Experts of a small language model.
Experts: 80 experts in each of 7 layers, 64 SwiGLU neurons an expert, a sigmoid router, a shared expert of 128 neurons.
Below are experts of layer 3 (counted from 0) of a mixture-of-experts language model. Rows are named down (a neuron's output weights, with its number) and show model dimensions 120-159. Each number is 500 + 50 x the weight over its row's rms, rounded and kept within 0 to 999. Numbers have three digits each.
Before each expert's rows: a language model's description of what the expert responds to. This comes from a sample of Wikipedia text that the model never trained on.

# expert 41
Description: Punctuation and units placed between or after digits, such as score dashes (229–179, 6–3), decimal points, degree marks and table pipes.
down0:576535462505475580534458520492445414456471418519461526471562569604528422558450501563581317541486487487468431543483565478
down1:514475478485497465540497504502516520504532473423604514496534531461442511527502575482444489561530508461504489423456530534
down2:465516475598495510565505453588494522507506518450508535448533561625489558452527475484517443554508416532456384468425509538
down3:540523568470529450505570508517475459523384505552517568463497508470551550463490562379474492441503487459515506507556438473
down4:594546513534620497443461609484423437440563470526457507557448548492466457475460454563563556458444405531545561545485588502
down5:432621505489504542453523476445635499516427486487532565556468443400529537536461506482421539467490494510477508453480457529
down6:481491381509514521504413471506472463511423517458556579550529486475465426501484424510388520449498501529508557495532554534
down7:519565498464530437520553509534574491503575459573492581527553445413469475439424378509459474487493412484438579534524535416
down8:424515510445479505427497501489463524418614414538491587533461536460564501559481479426516608546481449502544496441471418482
down9:555573584601521500554531501538389508529564518462487464481539593562522512477509528566499504542530608442487441492519506535
down10:442564501502428497457403494457513512574589437525538481528493456521497530494497404529391484555496472457552492482455428540
down11:507514448547568528517576494487534530476505475509433500481491350553554425506429469493494502448497482575467558443638537545
down12:588467465494544487535493514521561567505539425473523481432463540541502502458519498483432536492564481522465473475480487549
down13:527610491555520413574492565453450564532480583477432476540569433472488439503458501524486500517517452408461424477511515442
down14:516441530579529440517448550443512447444515470531442512538508525595564462523476449491463477510542454390514522432453581462
down15:513542434517542546519517423420547482497566500513438509435404471424514452497546555555526511475569445472493488474426464473
down16:473512465512498481451475530551504464431486550506348466401425442462490414542527487467550546465507548547566519490593473394
down17:447505518593549487601508533562493432455530525614584527489558485533517429495468504471496516541494464439523398478471451580
down18:490474358540502514566486525524583530495489515517567552394451490571458570512509502538495396466568566520487487444587459450
down19:411462516646558490418470453563586535476546524480442481527560489397485478510453436476517522611471508543464530629451533454
down20:561515497543479481510548515479463538536490508511484552469499490478502506520472619447604441449508543459585502527488506519
down21:446454394485464483547536499417573520547500493572442491566538507497536485506416546536545478494455472485478485536556446467
down22:576548478447479402489604489503581571536523625577479420500496550502507553475515457472472524498558504509410480538416479454

# expert 61
Description: Prepositions such as in, of, at, on, during, from, especially place and time ones like active in mobile or in Germany.
down0:533487505473546460486484490477502410492513424484506423551494507410422449547559468519569432434512511514556397516525529535
down1:549396501515614470635543604461430441549533508465417484515477444505545426551490482491498475439515524480427613477550499500
down2:521635441595438482540488465488453555409556483471541490594567494588561550468466418502523535533429557544453536592499541540
down3:441481458477504432492530541536516532466490455517484474535555545468447479460507615495468424548519481588488503515506471475
down4:508581575460493471486479626536565476521484478541517483561457557570501545558492459409504471370535461553501477494537492476
down5:438441464444526498565487533542544499474547486466421544476481527522538509565436560524555456540583463618529491530523535513
down6:598456562468534581550455533481471381426427510480487480466484499501503447532547495458479485476463506396440551434513491439
down7:472416528498465480562518444575457550536416472469468535497582389548476451480558511503484439506512541631507482529498428511
down8:525444517449505559556557481543533497590489505492523552520473490505546483441511519492499544399523455609542478500457546464
down9:509582474471514440558397544554502521479554483423438495540503491518520519580459542499462522487503501498477515448500487502
down10:503559391577544525546470499526516525485510415515498422535473535534490528528493481557445404506500587506561489501505556530
down11:513486564542528485537506457551512615440483507422478557569563505533447432522644487495485484448510542501375425451419462508
down12:435494555434483470485460437508486573534557542459493572535482522476540455562535520568533497449581365491472467567523482464
down13:579613529482534430544480442534404473469507427551441534572531486559533480456455459496417472377591507453498474508521490536
down14:533486418503506512454543546482551450482540443451483468493547442536441540512557412433534593553512513486454522456511486451
down15:419509435467501495588510578534459496529461429543403541539569462416578529490455520457542513474476499505468555520515519508
down16:536571448517491442475556427510576507470483476586546509493519505513503508477502428526542539437502539508463502425427465510
down17:418421451620456458512549557502542549590481508444519480398530509501527405547470486539574535479521482562525520553516413453
down18:460412518511534522494512462468629586507546436528491506520542548545451449437557437463539508533475518532532567482515439482
down19:516455522551474510509500508489563475597576535464477480445457624577500601460413583489429454553487497486487479503453482477
down20:532484517476482510594556525385556516597481527424436537481492454468534405437543531467503524441385448482546547578487488515
down21:517491548509472492475505472549574457507527528481514477546468481526481527526553565634545474489505466461484446550471556572
down22:564477566553535511501449543584436447456504460499493589443479532544490563468595409500481524504476521464610410567514400443

# expert 16
Description: Country, US state and city names after commas or prepositions, e.g. Dallas, Texas; New York; Canadian; United States.
down0:445554476491455590551540458568522499467555551399441393539604459526516448507496509597591559500586491376481478508475536480
down1:518490507480524447468431526511526475509447572559481492526534537517470534438504516495556474477532532545483571561513557530
down2:533469564441469555491454491539461475529467458526545431414474488411493513485490455588549479569516500494497590482498590478
down3:486488533522417499521466379397512359462525464489490489490594439560526495545607528577325354554505565512481474478554559548
down4:426574406573490623504526442497493439429510406523468447481525522500440540470570505540537463483458454510485507526450597499
down5:518486493429402516432469476439551534504533614485487438458571520585461494516509551516513545423518449367492546524524432504
down6:564564562560528456563449496521509560509545563519528516551464464488477546445437466631526543503527582483502458461432494464
down7:459486546507489513512491476486399434513553586492435489429498529516528531482515559485475470615435516424410591422583510512
down8:528509467403557587454476577580453458539527500576514377543435527529540471509543529517524498508431492444490544466534578513
down9:522488512514534515497464437567493553407434494530546440537442536545478496357479494575454532537566470429565588422526538513
down10:458483452476438447443501580504454482467417456533489506514474502565387505493536439531481451508445528599540427600589477564
down11:449527482532431518512478425474517489464521455454497460529563494511597368619562489514453481532402542436537371521557501554
down12:438444404566555481476548489443562463496414521431517582438460458454471453484539474445562426474519463517574452461450550444
down13:445579473513590546546542506381549568430514602425431453496538413577488422459475477461521503526566513428507595548591450476
down14:511539583502552523444538594510575508441514427496500532477473554408561511437500478526442516495543464521436538511567484513
down15:434512573447455538468420497423442462523481456462536492460447489556521385395470553512600485460552601413542587518493563566
down16:407559464517493539452497512516476566528567507525422514433522436443546473517523529526520563481437470484428542483431469513
down17:530597568478527514508522436448520476468412403515512445423487444533502471496443539483669549473467476510546470507530445441
down18:543481474497419499512519491453463521433482543548559490481488496434465491488506608474494564598590556517559446534530497497
down19:531503536576485489495476467422447482527529457521437533452532494513471431458459448542472485525544531430534538418483527528
down20:481498478438473464537472469438502479534497537511488533488579525546497451519460438436488414534350410434354523472664496449
down21:492447409529503516604513483498517550591566525428494626451398401412508443453543516490491529503587456460435500450479488510
down22:516454435580453466554568415534508551545546462572536529529513437504566435518464561483548477468603432512507432523545533473

# expert 7
Description: Units and symbols right after numbers in measurements, such as km², %, ft, mi, °E, km/h, plus trailing zeros of figures.
down0:427487497483456616445518541384532398581417472551497497431512428596506412457497524495476602514448518506493489455503571518
down1:569517465491487472505484426505446527515535475458571462389417466519567509474416408480501529486573581507489588452560449438
down2:493528520413596457549538458514514498532464593443559525406476459489430490498506445418471547536527460529545486456497383404
down3:473480496447514479498568545475476568489557333547430512511481538541522622455465489401453507471436513460466441439508483465
down4:526505381552541557539467579517521391522422599449498490487442518450507407544536478616493515421436509416492507417467444437
down5:562489461472487527632475375457509526490497525557494477556485404465524541572531530431472452432532424528482416406534476475
down6:540569408427464510616474434504470482386501482498512523513495522508567532431538523450509427508524489580532554487558466441
down7:459492488533512470541524572499450557505530542528448542404464489440398513571525482435538467518553568386461547586462471385
down8:587491535546557450457487492440440554537460442345448481518420486519373447480453575533527456534504477471491555514518463466
down9:566582443470565494553356492567495605513467395497502434427517549486456551480517398521499521418515547429506554564514492547
down10:526556404519459549502482535452466474448496412533540468486551488444504553484492514494513477493490494498571452526461501504
down11:477545496454470562576439506475488512523554489498453609515510609465530442548524554437497511533538519441586508531575458539
down12:489494510540464502487517487572564481516518453579482469557470458586467569419479416562521474486499560512438510535482486491
down13:463539499518436453558520467536516521541544572592447378494579455555524488516521488514518557531514466452489400467502494445
down14:443558451566492438421563486310502491486511462342466442447457479453542477577451534497618486523539544543500427490530476533
down15:515484604547421555503575502526487529537505530495468482465549500560470521495522558415479494497451507434478521431452500397
down16:525494560436503558507586548519448537467508548570439522496556490530489595474628425489492497546492489530537370509493562540
down17:430496467447560449499540483506462582563575557465562458451524451513555490508532462431539473442508540550518583469506562497
down18:525509484474565502425384565419527400493452471416556502426390491408550575522433375514489576569453570449468548485559503531
down19:503521519415469534504505541504535491576514456530485515518443486526544505500358574508511452518500522498610482394458514455
down20:460498492482495467548518609456532499442535528521478513447499495490478617479483551499514531527484464498468576485477542535
down21:494574493423493493461464533476447510459421524453536522583559475464484558440512515391513478490443504512470429459501408439
down22:469487503524575445494517540571487490544620509547506552508546501527480519461398567506501475475540462564486446497452510492

# expert 5
Description: Digits inside numbers in census statistics, tables, heights and times, especially after a decimal point, such as 48.2, 2.66, 6'2.
down0:494395612524430453512566478527619464518483405439611545554460561486521504451505464479534484499479461528482464461514451511
down1:543499610477492424604599497548509560471585505554565576511496430408552560486528402549487483426522430487522481482470494537
down2:536565445564494555519532530427501568464532521491477378494530545484476588486515466485445448426510501479561481471532468457
down3:520485484535423522474503457480501472417481510484484480448455409561554465484495430501556491539555540440529576433539478498
down4:477459474535470441444478584474547462500554407477451544477474520546453404537497483564413430526552537454474422517516487547
down5:494475510588458489474487488467486499557411513535378434564489426466492428440461568502518533494452459444415452601480470477
down6:434524498496522501431538494613494533618502499476507554542511429511467455495486468434497467472425476544473602572486445527
down7:514412481492440548544591546568557372484544515535511447532536451497424481571474398567469600552457570526451590522472535561
down8:512476459517583547513449548472428651525354483564420496578455497446580421445460484530535507492531548448502403443418538544
down9:493488542441501490462479457583528457549492405572476511427401538439570496557537444551481456536566544402596480570531557457
down10:453484596570359532470429529570585535528414590503523430559480441525490451528469468549483554507458474580559434470475463536
down11:507441487399534504476570491519522493506463499466464545381507514468527536535426469457520547518511555555508609552528600502
down12:440564512461438586498505528529572533488596536520340412517531501488589533534484556508488517476502518542559426496588548500
down13:608518457480479458478537517509462511439524563526585458501445485505602515527492546558470513494487559533583381501536523407
down14:475502447521440439537577569435443442535504518510361462438494410531562488418505516445546513529541488573482425519498536380
down15:512533502455456509518496372551571483441469489471542593430456537491523515471510516438485483515616505458511453492493463489
down16:607505536503488484546530505517450456497547470499609619330430495592471478453513472512450488534576575572525553498485496535
down17:468541539424383500474527540643565503500408542490561467440475535516474467478504525544400540505496481522549460521432541408
down18:437576450439481491579439447498500562365478597570628562497496545456497487459531503490592527534542440486493492494514520556
down19:488426429539462479475487494570516524546516518579559596598519532486404522581435491467438516544501474474442426511508514458
down20:478500522477538474508517461554483483516559564487575450501459546476432389485549553577509546479558498474486465552486507548
down21:454493484570551427554446444482533525491456431443489438561514565515553479491395506489499525461398537489535484451605522615
down22:511499546433460611556461469501439494441546487524440501470470480503541606450468443504430478558573408494472452525392547518

# expert 49
Description: The bare space token before a number in table cells and after record or ISBN, plus currency signs $, £, €.
down0:529510498538530554375521479543485495608369500512521585494458527404500508474520528494447470515501477588485422513528529449
down1:547473513468516520485512489526508495542490498485442490512507483457455549388487508495480496494574465440501453566532443525
down2:384487483528498547518487545484447416532512524556492405478541481463570504521536428574498482515504521528447549476463570476
down3:556476558495535568398466482422454510556485591575509437465534528580438419489500489510565512504609439425409462485529443463
down4:584581511507440502489350554489534480395452559535588528553480579462439468599517487489462506451550417516469472531535441565
down5:519471515539504610382422573406541484518481399447479484556579526469595482503494424521539370479430423561532525528471532408
down6:470500477572472451503545465545535465465539570492560506397463553392525524566555524492477554468537504522544551499516521586
down7:474571393476593508517502523521577520450516537541536406430493481529501545502498541464464457539527487547464544506498609510
down8:426484504475483540499531513489562518550526441521545514508514478495526540449470517564577516482381503509487510455497552441
down9:548510496464437502537527514468508511463519496422447530464500507571477459477468593488479429570522434510510516532553534543
down10:504420373558447425471656585497424483457578522609516436440539426540457455538498580475509541431465580433546503439515493555
down11:534534469532490484487520595488526528492465496417543544480496558434360531504494487485486519545475503540453506491442472528
down12:486557540533478515538579540439493517484435443470606423434520475485451446421444446467556486530546459481550485515549454458
down13:596493508410500470519502459435578504413483452501455540469491504562546520454526437511526500506463558434559451463486412488
down14:467554584570432409556460595548444473432492398542494589457556579524584527476561523538553478554403516462522434453454524469
down15:481487428458400630450451512465491532488392502519497412539445514446484505456452444538573429393468433523357464529447435460
down16:457465540461514566474520624477508434532504560467521532443422538449479495484479446498441578400531588495452479455511506508
down17:536394413535482469500530474464509548470526424471574508416444450595511463472558638579536427460515474496470516534501480553
down18:510548502478475572631535490565541489493510467496435505403525543484612501437540564532517519406645507546514420390483450519
down19:503557554480487459622399535488458461480492526555476509513444521527559463463430425553466578445490550509489425476508557426
down20:501438421587582622533515515529453460578451476382499514563532551509545553547514417478543522489460458579429467504503545493
down21:497565527461554528595502467552448556441589511509475403460421471556477515537480478621522506516490460434427476515449555531
down22:539530494502428580505464445461549473568475521500468554458492469375417535519576452399435471514496553513491553580448533500

# expert 52
Description: Blank spaces, signs and digits filling number cells in sports and election tables, e.g. +5, −, GD, GF values.
down0:435462629515463476590503454472509527411518499540399446472592436580486471540495543596462465536386612454534554500556454416
down1:417455514522543500530468492519477448494429530541593552520393557561511507534460433533470486491485529584399575522492468506
down2:457454484577456555434440458445479475591507569514487514493604511399490494511488435520427496517589582414456465477497458528
down3:518429472488516530467513545549558502523532503388547488438452474459529439481422488398508454429484430504589490497564463480
down4:505447585560494500456536516505501444495538475432596550424457486502531557423485543520510527432478508574469532518537471520
down5:501508453480564486506471512581541527539437464550474494394646423448443487578615427463419542535457481568565480412470509443
down6:456481399488501531558465438530530507441490570406509371525581522622454421397473496522501566504409451609457559571484464473
down7:474602440525476541470464558569474637527578499541423478540472588481513412541537439506385475570513469502534392538518523454
down8:515532578519613438503512432484523475538519432519478442418601605506483571544467515439552531532496512417526522472547549530
down9:562536493447442544492449450386512542541576467480541555505579511451539431490558488471562500444566407455541482499456545555
down10:476498484494504436549491564484541472508490408523547565452422625551493513524532524467494457477483556563547572558529513502
down11:499533541520480467502568481491514505536506489468557583473504558482460453456448507522440546461446511574525521516484425425
down12:521509553477427595455422494491431520475481493551482453500488535514369467387562531536595432542467541542506539531487534539
down13:546519469415512549455469473532511352612428438479488580471436580530416472493471501458502530501558517496563442604465558475
down14:402520496534554516438424486534498534545471463448425452419464547487554521509536480512591557498458425433572447547458472523
down15:529512487507473521557555442503462584402441539465414514486580501411597438486383572532366481434425446494485451496456506539
down16:518373613470510508475424495539502505443531548496394446629565501470453499467421467597477565516421579535559464511502545490
down17:442463473477483425499489453461472447467543546535540558544392535541458460613473452526453517483441508569583566537498523631
down18:517491437449464497490480548412501569501556484502521443490513474431510493549608474480448551496521489544538537504488573498
down19:497551441488402401512477499509544417517502485529471543500490460491510579527619493476529551493470552506506552502485553467
down20:489511521511465521546595497477529456561472445531474464501557437553554567472640468522514460537436451511479545486461503461
down21:498450476555525522497569571586459572455457562435531526497618405457475507545512448510518488516469480519487465419481478400
down22:524489531444573427488454487448576489467503595483452480501502552520505472456540535478483474546541491513545439545542458573

# expert 26
Description: Linking words after a noun or clause, mainly of and and, also with, by, to, or, and section == markers.
down0:467526546478560466643551514438391430487487482472478518471494464550484543389410457518494545435514401506508579462482438457
down1:438440431462465534573568470505545490487495515606551508544490606502438561441465446474517386450483545571520500487446512417
down2:510463522543527564499492500434406497516466579510483494463467489513475489456548449612494523483451552512495518480512523472
down3:398539532561464552494539488468505450540522444518466574526515451506535533606563471533461449477555514548574529511539561540
down4:479573416592440498463600541534526481409486479518523476483507585591489426474482559482531538420494464474539517502520483427
down5:469560455409532483461494461483535595466513562470488487538543526482516527436434519469509589564509628519439528503503463482
down6:481557497481499488425475560487476478483473565523643475491524482570462405409475446500576558586518606469456553497471483573
down7:445526467490459506517507425439446476544606417481497475541527448561507416549511471490534481509466582423508536509572435465
down8:453475548430543510522554495510517456506596504514459496420432495500498541497535484441552595393559541548534517475517499536
down9:421364566485547520529553426523507510490518435365426513416425470531525551457585505525470543407461508493568495544484535522
down10:592457489615515496448432496528445437440513489473608480445484483456491492456543563487506429487626554541390438548522579492
down11:532553480540508515413437438595517448475487463458516445456598478535597529519501400454552540592470480495476421461489550422
down12:509562564554461532511493494570512426473488435415507603649444562472409558500508559508421578495563599513516462460393599524
down13:520449525554528550530534440463553511491456575475482450435479553494464493416508489627551455546511493520472510559455479509
down14:508531539492535415504454518454458505559521487501575536539472473506477509528446461357508515526493536454526538451458541440
down15:466508481562561463515500548451551484496467529445468451551492540513418481453540535410489579533433473454420482498588491517
down16:493424459590424563509446604491480467462532505449470504419517428487472546445601521523509545526418547536463485603519387452
down17:494583473476499413589561557557558445421489411526487565555449557532555535559462527474536552528537553531492507395505597585
down18:528440443504535498473450446532466568454426545451480516536536463495551540490515504479528495453506529583554549497494486432
down19:497524522632469556589569506431563485553490585475431535541497438582506478498479461489596515434493500487400499469495561445
down20:512525460521467468454469507439463514431480604460483534464451430418494496377450543533443548501533394515564456478553472524
down21:451501481534496531515530414569552583491553500538506468444579485562460537512580570621514490513505373550500514448591580560
down22:437540514453420585510491433391505401542541449575498442472505452518488466433514536511488491554505462503546535475536500434

# expert 9
Description: Words joining items in lists and paired phrases, mostly and, or, but, &, and list commas, as in Bulgaria and Romania.
down0:642528510571480487411571450422406381506564511479526449385478396543501443497444542452482479514472485421466575374494506573
down1:528538531440521485503520444425521563489543469454538561475559561464471528515427500535491537465487448464483410529503486503
down2:483512520494495451508542462464561515472647546600415515442568497415457563393414419449509563496501392482456454487394548482
down3:404519481485509488536452564517620443530515618449584488490464511486453570511512556484381567473480546448466526596462478464
down4:475561576489585470480447474487594522511413435485475384517484478536595364494443541514512587500458444456572462549514540488
down5:537503569518503497525463476547524516474483474483471416521495532466468514437451395592437502438474526459463525540580559483
down6:477431494524510510523532469521558385627443481459486438532505499540565523464470595572536526438677495443524530544496512497
down7:565467516465488479494460513450554474393433423567567432500408547525426516383532496550502460493532479534470468569398494563
down8:487458521544496588569459410475504379598336507538464503493517463448530519509524491434461425562478487511574466522517516547
down9:476588520502571478401492440486489482446450364492533521523427429502446464543472623501481535478610474493494484494529495531
down10:501514475508516518532507520533405466513566481457478480526557466566411548548500524489545446524388526456519537490476503437
down11:390542518492573498556390421555433480516445519534503555565447530422565493588498477546478418526518473532476554511502491500
down12:572539481584496502447527426457552496462453437509552567427443533467395509512526496501511472500465464513469533514461524556
down13:493450545472566540545454577500584546449554500553485490510383484489498514452498544487493512416451466515516521458451415458
down14:440588505459566600458455506476510464461478516420540457584468509505423485547647513538424477513528545488509473481457477522
down15:485546530532525503498474517489511476538484467437499462457537515506509502524525474551492553552555537434392543453534562447
down16:492413488507465495540498421469537558522546488548524467578438484522549516565457503519418420462524425417533539526504440531
down17:473449566556512456516449403542530487500542463445530482490519461500530514571504615454553597538558571607444461419519583502
down18:452526518499461430569454476498489509458522605482482509567527555482407436506549484469411606508599547585465488443557498484
down19:569551467406486479545522569489547480593581449569484592431540600432459601556419548558502502579498484435487462550564419398
down20:548459377558525527485551507499541566422572547493563512509485541480445509435448536476456411426486463559578442492394539468
down21:534448476550567496512492583445434482468549531517446517562468539535571538477460534545504469512528523546518562453505567545
down22:511513542520512536529504515454580489479492475492517555431447472460491482494542489502631516539577449516494505602440586520

# expert 37
Description: First digits of numbers, years and dates (2019, 28, 3rd) and family nouns after his or her, such as wife, father, own.
down0:540382487511617492492460450513492460435577527532467467536493464593408547426447482446537586522446538514579428456568542517
down1:473493517430425526496500407498514606409589520535492567442506572441513421530465483547426565494568551549512537513444497455
down2:429495549456516505458552499432456518502584536562481479522377447540443480478452484478497494426546536466497528469546533461
down3:512434468485459410528571426456468604517506522511478477456451434493499488545504445495533500569529462491512506545510481465
down4:516617576448466499516486453474440463446582465509546528539515587502531430460572522467509534551516568443428543566456552522
down5:481540539505528510379449504462475356518489549520532538519527570495461479581432490539563468538541455559509492501481462439
down6:520507495539565502473474542532414550455637461533472379480484556401504443564473515483470512474438441525516350515475591527
down7:430426578501533483527426550529582465550574455486539420572585549459461512495555543512549466544440531455523455503445519474
down8:440551485438468460551501561557410456553508456549473567519478484393446532577426497528518483485489515549461543574434454441
down9:578496471443475468516524521568503456545375470534439532434608485544361504515490501525585499454460463473504521523563431571
down10:535492447618564514486539475462507520493456560525500565531440529464471350547471633538584520509468533524543508549488571526
down11:454459479501510558487530485497473480550493446610468486495380509522473504426459505590491501498490550506488502506445425523
down12:486418527398590590476579483384457490499465420481538541461466497481496506601436491521494511499549505522478489446444550468
down13:557508414486528397505511502555432568525443512498498456475555469558442536455539464478518527585510515447531535466459523425
down14:442557451506480606511408507546483539566433562556469524497485411491484491570530480448451545472511520502485545571564461432
down15:458539431506486500532474456528387536480533502480469466475502480625523527540547518517483421539555573442483464505436381452
down16:555489529505583479415478477507518411469561514529447532551513535509495431501480486435514546476615507517432501544432533512
down17:520465428537488481475524529580555554539492512414540520568455614549518423504556515492552437514585471563478612500481465523
down18:462467553544521514478504564536564450561519447469496536555427641476514538562486489497442494521552488463493567539456477419
down19:392478422467557484513449453506516436646480574522521542489449417472611542424534523474505524463472504501487461553548491516
down20:529567561492567508515391482476591581437412436389523506491517450572485510534551533533484488472513524507493472535506370517
down21:493549560448565538452451407529440448530469455506521501540559488375470451521402487494533497538538492500426481473438462585
down22:498546492511536474457449611535498505459458518480531500499487434520428474557448455549455521520528498430543529467521557490

# expert 2
Description: Single digit tokens inside years, scores, coordinates and counts, especially the final digit of a year, such as 179-1, 200-6, 143-3.
down0:521486490478574550521476509508425500532464444464489444515519459571430470529457421505483528436483552445559489445423532480
down1:445449485503542491480492528472537590406550557534595585543534487459491567487509431576528512576527507443495504538431555481
down2:542424503472542492426476555420524409536535457537600516581504476483572516560507515419458570499478530501489443503504548600
down3:478446457526667561540510523510548502533600608525495526452466486483498533443339395479484532486538546528525545562533470495
down4:495500438463456540450359479416494519511461464545513485505393564571485523577449507483559510460514519548615535609639563586
down5:571447480518505479359454455436372566445595436479494443532576465476459477496541465540488511515450534506498579494588473485
down6:368477548543445474583506409459471513483454585463529532439549460434524518455406423564453590410403573516463453445455523513
down7:489478516511497534599467532524439477473512523549557532514468467409441588556482437461513484507561387473490524504444541545
down8:494477428495395549603517513572491512563518486437599590450485488571481437468397520469529494451577524482494410464433522608
down9:510487541466496503443485575508477481500519529514545452520436475515488583515540507469505403580563521433465475571508536494
down10:503598448525495511513552479448461628464537464531499473479433606448521516517486546544468616474567607594433538489548511409
down11:516464576466454466497515500452575417449431500441505603488504513515514452464492543570579464467398591491477478503511416520
down12:468508449515513524553563451473424505426558538522533487452457546489544552567449584548485480432466495488509529433563434562
down13:515564434505549559499523441532504531517533543444546483441603523461525571463494503492507528439524456590481521405500472572
down14:491583364469610480521483533476449511553553472551436446497485452492533470488454550470485536450522555521432531516546514493
down15:597538493471519466492535481569535551477477494500559457482475538551445435401496456517531435484482508509543525515591476548
down16:503518517466528532482486589530571501467513558513493453543529509536501552462475515436466542536412452521551550476481579480
down17:527532522513507476483451505524536425430455458545478498505604480478509607566471491462460433520505536490473426444523441506
down18:490437482479408520436594508513529436450535429487460473503500473424544443463427426574370525539424477516507481474441494449
down19:526408531507447496539523472454523461491410519524522491421463484515548542493441556498513580447470556481455415472484569424
down20:526524496551445581466461500520500428545474515515406511525573533519500535517561565463538532435496575469518530425589528411
down21:497550435391381571431563473556495514576448501425478519453464460546484427451499449489513558450498505489507344495554512522
down22:459489522548499505614487468525475516444420479451497511479604516494499628578556387434548465571450406513529469538505454461

# expert 63
Description: Prepositions and clause connectors after a verb or noun, such as as, from, by, for, with, during, after, until.
down0:448566501533545551411472524509510554434574399523412442487498542480503508528489498464440568448473467459568550477453535472
down1:543447539524460563481563547477532499438482588495554464457483523471533539467491564443543477591469479396448485431504526536
down2:490471529478459501410506435466503454506437418475473539486438452526508405452515522562505580526490445399497511478556548575
down3:433536461551458489500544481510511537468496516496534509578515511414520501372522533479501465503532515495575469478520539529
down4:380446426460386523503543509509450556445554475517482501493569467501495562498474496545448502448450503548544513468543552580
down5:529418480495579544511388404490483522577406510486523442425471522574490510514553498495507337517473617491456505529487478509
down6:520496445573484473513536497542519537555540510536529509509531488505487527456433464442421518472543530494486516518603497508
down7:578533483558487508558476537548457451437522509445538451543458503522522441569398543493532476491443538528480426523475440453
down8:547592510520555448530536448512419493477395488447550540561514427486539547476554421494470478533429524537547478494580542517
down9:465371502579404405508546382567450444586478391523528526509561394519533521515512548489532514639399525473450447456411490478
down10:520456551454514413514444412465526491444513439532481651489469517562528527497405456541441568498466501536479515549469475491
down11:589533480571399454454559566476491431407481541467501444523414498469513534495532433605469549507485475531485433477522458426
down12:529538447605479493514589529527457504438526552516479524519548525531538455345607486402520576560427533512433600522448469492
down13:451387471599516488409520495481493440510504571494490407472493469576524537536482528592526420405413566416537470421445470423
down14:499469456507481495460474476594510438431510431524470422489460505479560484618528494409408487531460462546494533531438533490
down15:484558491529387499500584437487513492531410538452575452456539515598463524418473528575390436554522365537444461482420449469
down16:477518429482515476619423552538388455498557479486457478543449496564460471515508547577575443532571514539571482499478526449
down17:521536428444495520456543485499603546438498540446500595451510477519456552469407499511520522467499543468540493503481492490
down18:517468521396531552415544504523517433456504601524492461574538538610478528421507540443478556517399495516472577498536458463
down19:438525500549484491458510485510591524555490543493538492423453499438516604462548572720478528591471473478545452542559478569
down20:528499482588536641492496508550525436503559514446479488572551474617487442460514482572550406643447503472508558488501443508
down21:450477541552457499414496443415482416498519480542507384549531489500400489500501485543516518543399445576512536504505518560
down22:537418468545471453597460482456406516472451480620470524508528594505570527585489476583507511449535547408518460500515470516